Weights of a small mixture-of-experts language model, trained from scratch on English Wikipedia: 14 layers, 96 experts in each of 13 layers.
Below are experts of layer 5 (counted from 0) of a mixture-of-experts language model. Rows are named router (the router's row for the expert), up (a neuron's input weights, with its number) and show model dimensions 0-191. Each number is 500 + 40 x the weight over its row's rms, rounded and kept within 0 to 999. Numbers have three digits each.
After each expert's rows: "comes after" lists some tokens at least twice as common just before its tokens as in all text. This comes from a sample of Wikipedia text that the model never trained on. Tokens count by the router's weight.

# expert 84
router:510452482431503483531496559518474457496469494490527562528467454514480565514480561507473470498497544468478453512567533537494457525497481512491474484531531497469517573502429555488509550500424501459405494478444493508521525469543527529515444519447503551431459508449453574451546489504467535500488417529457470573513492501553431473468570516500468564530572487537519548442475547470461467584475435531485536504446466571435467547547576474497530484497511430491561469479569508556514489473429484466551563480540482459478509411478462483502473423492458486454513415545455477487446453456459479534
up0:479508517466461570519529525461532486426537471503441544562592527455480388492564506564477438478425518525502505502472416576485481546436462538492528483481504437509490493557571412475540507540470481497544425460434468519518448416499556578515504481513475464397463554453534561453500528500461543525544457541529507465518438495541460428507473512551459548456527501540473474499537484492516514499575459464554538452520430524506429501462456498508457525487495478525547494533515544497472546532453522452510583513471559517491469462485535511488479465489539474484455492485508409497540501487535519500
comes after: ", ", "the ", ". ", "\"", "The ", "there "

# expert 3
router:555510544495516479527464508541473395426445405496533552513456426489480535494517503547462433490512477468470498530502523577514490547521568518500478524539581463466484505569494538489548533522513465443472490449533494463477514494521496602502419483479428527471418515491517544464509509566521519493502467522524427502568472469446500484459501552462484517546487430560598490489505564469484447513471479494470563484432517504482481519557575516535532553541563463440530485479518433545528457517471481518513505500513509509418481482583486484469453415538511428429492496532464417473478539487453492497
up1:541550514459517491443551502438573515480444508543464464443486565559546465411532487441421601506460452475508480566487473506496482470470464532482531465510508517550462485460501473469468476486479516515481491483481537493469475526459536409508492470553509520547442512461459415496521505483509519484477533458449489475480501485472506476436540490472489546480538447559473422478512532568468498491558458488564524533538461553449453500489455490456533468405509554520485435462546481477451578495507463489484503584510585500541555457427487473458440510474411459434514541517524532482406558528464544528
comes after: ".", "==", "\n", "\n\n", "===", "="

# expert 78
router:488455517495417425470480496491495508463492466490534521561489503506418501486543548503421434488475473498477445500506506538420496537483493478494456429544484483518553533510451520517462535540474439483463481503533507467591489480500533514439488504470477552430478494439360483461554513484507482438507521540551493576496440483506505466451542502446427507539536433554492514423463544477484491496478475509490513473477465558465439551510465485495603495505600446448533457422483466494508506449458539475515552481519484389519537451488478471500487501498530467438514484517450501507405555470431516461
up0:474499494515534487469501540467474537452462464466502470538548492509469550503511537468463561549534536457590504586502498484522599479493544520516446509482505449508506485427446524522489508618542448510517490562435479565517488523446444447448538484528443520426608489508500484508383571535473490546432472486476437486493546476474528439534478559479527558503486512570466536502474535542535537463558500484512471474499478533433502390486526527480491514491536441577505536583509547482470482497538534517465451493477536454488605484480434515496489510475423495543496458508467473482490470487524462520
comes after: "the ", "The ", "a ", "s ", "National ", "World "

# expert 92
router:542455539450481512583457515562459478490466522466488531489543493489461492547570573425435480458496493467453427532547512517511460510492548527471483446568572463469560562492441511535508555505439494419461517506477533442526501423587570525516480459451500589471511497482501522463582461572468517491495451513391465561504505446465526469470499483476459503520561452491458544465469501493446522562453455570463520483463437506475435481559518454573527537538558479500505491457512479543498498492492536469520516505568518518456539454479469467489492495543440446467496455517430470457476466465483500558
up1:551512534470546492481576527556537444495422540471521447507508464487466460470542506552492514508449472481503482518472529571514515535550472507517482474530548458425479568389444502535468458544502431500454503466434484513514418473592518458498488452448428504516503485526519451521463538477510558497418485457525455509579530482493468538498463560595487531547500410514502498510527468494542478465501489512543536553520532546440493490484507504484563540451500455495490515415515502486463577534511488461441524467469540445509441424434548434546502412571516572511504529550481519553506481524538475527
comes after: ", ", "and ", ". ", "201", "as ", "200"

# expert 28
router:518442504499463429553504541514474507445514461503565509507533468482462502509520555455477465510499526460488444512476524560456439535510508496462443475566543472488504494533517524441559544460486515502445470465416543462518541503585522548436461548443506611470472488446520576466505431514485552489492477513383502518492499469539461494500542504450487487517545510495488538463466507490457473567471502589478487455488411478439447478562496467559494478507500494438572524467539502510545466447474535449496568482555438464435546419452445482501452452499456518488562427493481411498520493491486441476
up0:517476485542488518492510477460481494509489559569443567429471544552538384459531516463503467536477458469507482480464529577466568481518483530524483484578478475500520551437513520531531559473502500511477566507455493549403541494498525451595483501485493503487466538466457573465515463511499528498515480558471462506525537507491480504560491437501452484483472518558578412462522489558423484542527488460460462517548493537407444510441521519519454525487544413456477518477419457523472559474454499542426454435494431512485537546501419533497507520506427525493570487457495454528576504534518478502
comes after: "| ", ".", "; ", "(", "–", "0 "

# expert 33
router:507445510464530491527477520538496482469552509487544541488442516426526483537530553442472540400550481507502492524492527628468456532499513511501458433550475431461566567491462567466536541506456388516459456481473512434506505484558476496493465526509459586397517584437486480493568491535467553447499531506428483507556468498496497452472524486450454485501493382564529485516464494441475506452483467545478485495508446582454484545521471418503485474536567462528502454464501521584537465506431486509500488566573473476521526472464486463508503486526470432494530497523483485503497500495509524511
up0:450505462504530557570467488480533510511537420518492488438454510514551463505574484480467512500445473535486375472443451482509484510517512514541500453464508511447499505483509523449476479457484545519533514571473568553557471508459470468535486429546506490518535533484512530509449554475521544539490506529450578495519505463568535558460463590553469541486508569480466488569412466450458502571507467562476514547475517496481425481533564456558528481503463565411474490520519529539530504511527515475454487409504466494434545483567553483504426552467556481509542454474605462484462487459523481480
comes after: "the ", "to ", "in ", "a ", "for ", "of "

# expert 83
router:532462514479511447499478503486454436481494483464502516561477452504506545505589515484461468485513511474471483524525515460472456477507586528519517447549539406491546519513498496504544548437458411507448483480436475517511550424528514511508424459530431496492499497459429545458577458569488461476410453493499465515497489479423470475484558526529493489601531433497575501475445480503454504495473457542495500499507492521361450520523475431521524530582486491477511464501489451537573463501467498464511514572511480481499523454518463469438494480486423415517518469506516508544464445451407440526
up1:526486450409480519460500475477527488534551442510473546513562530544497552457554490452484435505499525487499479534546502489487417540509520561585509464497563426423445535458444421501464444578496557397514515502543472469538507458551494570501444470513390489502497496551459453503500506502528472489478470508534506455481526466560524568472492503491452485528437459491455501555495503506533506479507573501504527547430537499474487554456519526592482515529415468517430464493556518490487438536501504505452462486588529547446473450477463402496457486485537474453503508503455478486429485526504446461
comes after: "was ", "He ", "is ", "he ", "It ", "who "

# expert 88
router:511496488492527438531495567479484496480505494490495488538494457513494521545587537546468507443545481416463484509478559491488510488550454459416508405543483525459497534527484482448579524461432466513423479502476517493554494508503513526488487513463478536460465541457480542474524445461485503517488464528449494535555465479483542428472563517503468562536525487495484498500469520421385457498460473527447477519453434542476447546541503405507497520559525434420565438495538513574511458488438573459537547555470459453400526501468489410542426505490452534467529498528494441531479552474484476476
up0:490449508540538521519485463566489479463459547521446483569502500444576508518522494479576495510608516447508482502539543522514475478512503532479459525529457474473426492419516456463523467526607546479506514439482498444537510526475520476550542498439450550501486527468456530546533529437552498437411527474504545560514486490439479468521545462493597463511532477509404473502512505478459475495487467437528500608478512486529575530491520557492594538457544473468430504487469497446463516454498504509448514479519542449503502528482470553527424451422469570471495566461538438546474521478538521528
comes after: "| ", "on ", ": ", "On ", "(", "– "

# expert 34
router:530450491479469456541498547566465470455492477507545551548501488464488572584490573500449481482522544473443403550545513536483438528541481500494439462541536465432551546509438547470519520481478478474434469478466523496545533485561531557495455516450476559431477544473478571459533482488433533452443457537473461554560484465513446473462548535455445536554563492501501528491465556471462442560441481519457492484433438525465491538575523462515553500516541466495520515420566465566504456477423495434531547507537494483512503440487474472518433465532474470455544469532450474507462482456463473503
up0:477489493515495479504587448491486540520499474496442508492579506519454492484552520492491497515445444507440449581599496527549499391432430476486515507514455464486494514509463485456445505503497495473494442514487523440480500436459398443543511462466486466505477523542518593474510443491484464544488464531417480491587486479501519547466450499562526561487502574502567532482482494480479538521511452500531488486473378473396559512547570503530471527432484481498473586486507502508536527471491530473496547463477490457533470565504496421499446468441489550525494574450469511473444456488458541477
comes after: "of ", "to ", "in ", "for ", "on ", "from "

# expert 93
router:504459536474447497556478491534464526519422465419483544525456482539465561500507481498460423495519503503515503571521537493484446536494494503494453482558475449492491492599442533493544572465481497490506422481421513527544493510530544540523483585483466496456478499421467497487519449497481520474521528501481489560515470492392489500493511499428424486565501446520515541457507593445516525519528499496479511495523446503503482523511524506483529460604559502427557455464543444539553491463444512477503527577540455401491600440518456484433512515499463503487500410521485466467444547429536533469
up0:509476467494586516462481594424529503474508440527567536513536490507481534534518534493534513443501529420471512441523499431463477542517587505485465489573420490470485505470532521581542525435478491550495533526492512482466613500515496475465490508495542466562458493494564462551494480540526474526482491487518506510489468558553509495474506455559567469586544540450524462462479492511564615437380435485497455472470459510510511468456454447510527514530457481491585504511502499539507489466542498502418525541495568509485502486491495578578430455506451553490502460499463491516542516429518461512
comes after: "- ", "| ", ": ", "the ", "The ", "• "

# expert 21
router:477461513467506433524485518545474517447510451515496554591505470502456512549522518517469487504517550494482433580530526546476445524520467538495470479534521435453525557530491535495525531462416523507422503480466543520514494438505520524505444519464502521422488508412402564431533494567450548482408456559473504569541474451519463411439569501484472557539511459560544529452501523483450453539487460486476530482472441507469459529546543485481525521575522436498539475430510459545521480429467519455513523483534469441530544480491495449552458468471450449458496473545460479474414470460452493499
up0:484455492475519529489516509516519467456483454518597480496466484468528472479500492488510562567463519517495570503565534402462505436433533451519486557499548498454542491423471557471490497438532483514530489540518509481502482503467376494533452487509583495547522464486526456488529464579512574474504482493491580532559474503481461489507556457560539567545498518453418455563515557463546525489454482519498419530425461540527520570503593431486546483539494484418452458436499426481501496444504531546501448450548510464515489519542483474467531464494465453520525555456485470518533447434487485498
comes after: "and ", "the ", "a ", "The ", "an ", "is "

# expert 61
router:560423562448489509601471510500468477497463517493498508562481499458424577516521523530519476417495511489504495566573517477473500514453539523453489451510541425471549513542448547524505515430499472460475513485526498488517501525511482554492496526497488474500466497475460514479543477498459566497423490482450463525483453491512480509481535506447475488563523518533513506543489531473424513457438485597529572498500454498465446562487474479534526508533506512514529492506513457486511457501493520492509551631551479412413569460493452474460476517607479429511569491591493471479362493457483520550
up0:495495565509493532486472400486507507500475444557518473508517515380474476548470446519469376496514461406480481539510485504382464475525525508499546477531455503490532433524461482569534503591448519506506558503530467471529438508487473568524488485543451488524530477487526543472483395453533463576488506438443581458491478404539491460496511569502447541506476545493447589462487554478531490513519505441528502506493567517499562471460545524521459518536475535500521455478540480521462494537461494514496509489479555546527491512544527465519521604518494502453494441458558524460495450510488545475
comes after: "the ", ", ", "of ", ": ", "in ", "- "

# expert 11
router:549513578495504492509471495532478413439494424466490546504415431482500527523509493514451451417520452515487494517509514565541423571529522552505470516506571498496533506477493563472591534522494393418482500449509513470481648432550514578534448431431440519479463542480494555495524470566507502462484432548478452503543510473457475465444528511455495518547496412504569543495481538495479489502491463507497510499429525523431523521527483478550520502489554441500468499493503480552498468505466539470521518515501500471445508471541457473441486438576502413487524504541472487492507453478478490493
up1:522503549545441531485452512430490422485494527541504520497534527522497513474486496464508441501562525553463507483424518478498521520523491477514546500470539426475479496523441527532509552535456471513456504494426602553514517522442492494500521477512532498507500563489554481529512546483507566512552459497507508531481454516469507436481521545531490492491492461483505520528513410483432481488498525506477478479402463437585485596476455402418472487505552495561501511508428527562516546445468416432441432521487429465528457486461542517470625467441430481499515551442505437520545522545557508489
comes after: "\n\n", ".", "==", ". ", "However", "==="

# expert 57
router:531475499515460470475497520516451475450484533503516558551513487458485485548564573458523449514488480475508406523480555487466419507487543508481457436543529497486542523560458547460484544476468441463429502426458497458572529470499522558516464549512505554452478517482491534484536518580503541471489430565393455552501528457476449480484530516523458524561535488534491518414471495499467479542479434504470452471483479564423519555546502468485555471523532502519501530454515497530547458483445562442509547483582445468480554485509433450493439468474440418485539500508499506538442450497423459584
up1:534490500472509504514507538467484537494553588527528518572513506530562473516487460533483541479494501440461441548595505520481505475460537506471516557525464500479439479489515521504536429508573471541464544450550533462496409583504454518503530431484552443466518469485491396528534532471390534445526497512499460541439471484546501563555542522477458512582507517468519443501514441438510521511404565475450438466501456521468540536544471436486515550504472547492482555484505520542528473472501482533465508476503462569527519452494467519505536493463491505533547590559483467465409425476491583507
comes after: ". ", "it ", ", ", "'", "It ", "he "

# expert 18
router:485438524452438501529520526521466494459518490458527540521456508458446540592556471526526460476498511473484494524524514504445489525506527533432473456524571483495544551505419545511483530498455497504431464502507529493494505494488530520489495451447481482470487574457513537476570538493413607442491428548536502585534460493548478464439555549455481507492528502514514537510465498489396483507434451521482517521480420612513432539531458450493529536543526489483534445475549503527521474497458450492471539542533387479415507490518424451487490487535499462521581497596466506503475450448474488539
up0:488517494498570497468491488460518545493479501485521464538502507537550508461482528503427505485504536557543471514453497510544493439533474503497503478486441489583490459474548535508456501539546538490506459539513535512501519490477516462485502569545461524527537479523493459546468509517526398550504533448542459502441493502407448533550443435502487482514484444590482440523473519489503549470559634498529428530513514462508506469436481545469468510553529457506549560527442527487496496527540571501586490510504581501583511446402537540516436591477488486507382463447490479578529498551538510546
comes after: "the ", "and ", "The ", "a ", "\"", "of "

# expert 56
router:540447515445465491496498520581481482507464508535480532570491487505463565533516529548507436456475514460502455501589543513446452541527499439524484489525498442478529545526425590481547565500482497492436477463457549523540520492521512568478489536490476520433489530434475518465557497511471567445546478495470506562527473485510461447498507483480485521565542451502542534448502491398469472517480487491463496483453457561482466493582467492488516509544552420474556475392574437545548496492448470443542495572510450430510571439478488494470504486564513494416554485533424486433507534514473476543
up0:427475534476477532500471486482518428512516502590415439448471503441501492512462496477488445498473521524498517428462458544486482534505502489556509483469495451456593541511511611522522551460535440507451504507527554533469475532438435536518486462440499502507572538514464496533556483496492466501583382487443566519518537461532522459514560472419503536530486511496461494492599499519445453547554492492580482474470510502492578544486453459490481502477477578558540512477492499535524476544438531542510494530448428464564529586518530544432517469482493538429514489501517459503514495554544501554
comes after: "the ", "of ", "by ", "a ", "The ", "his "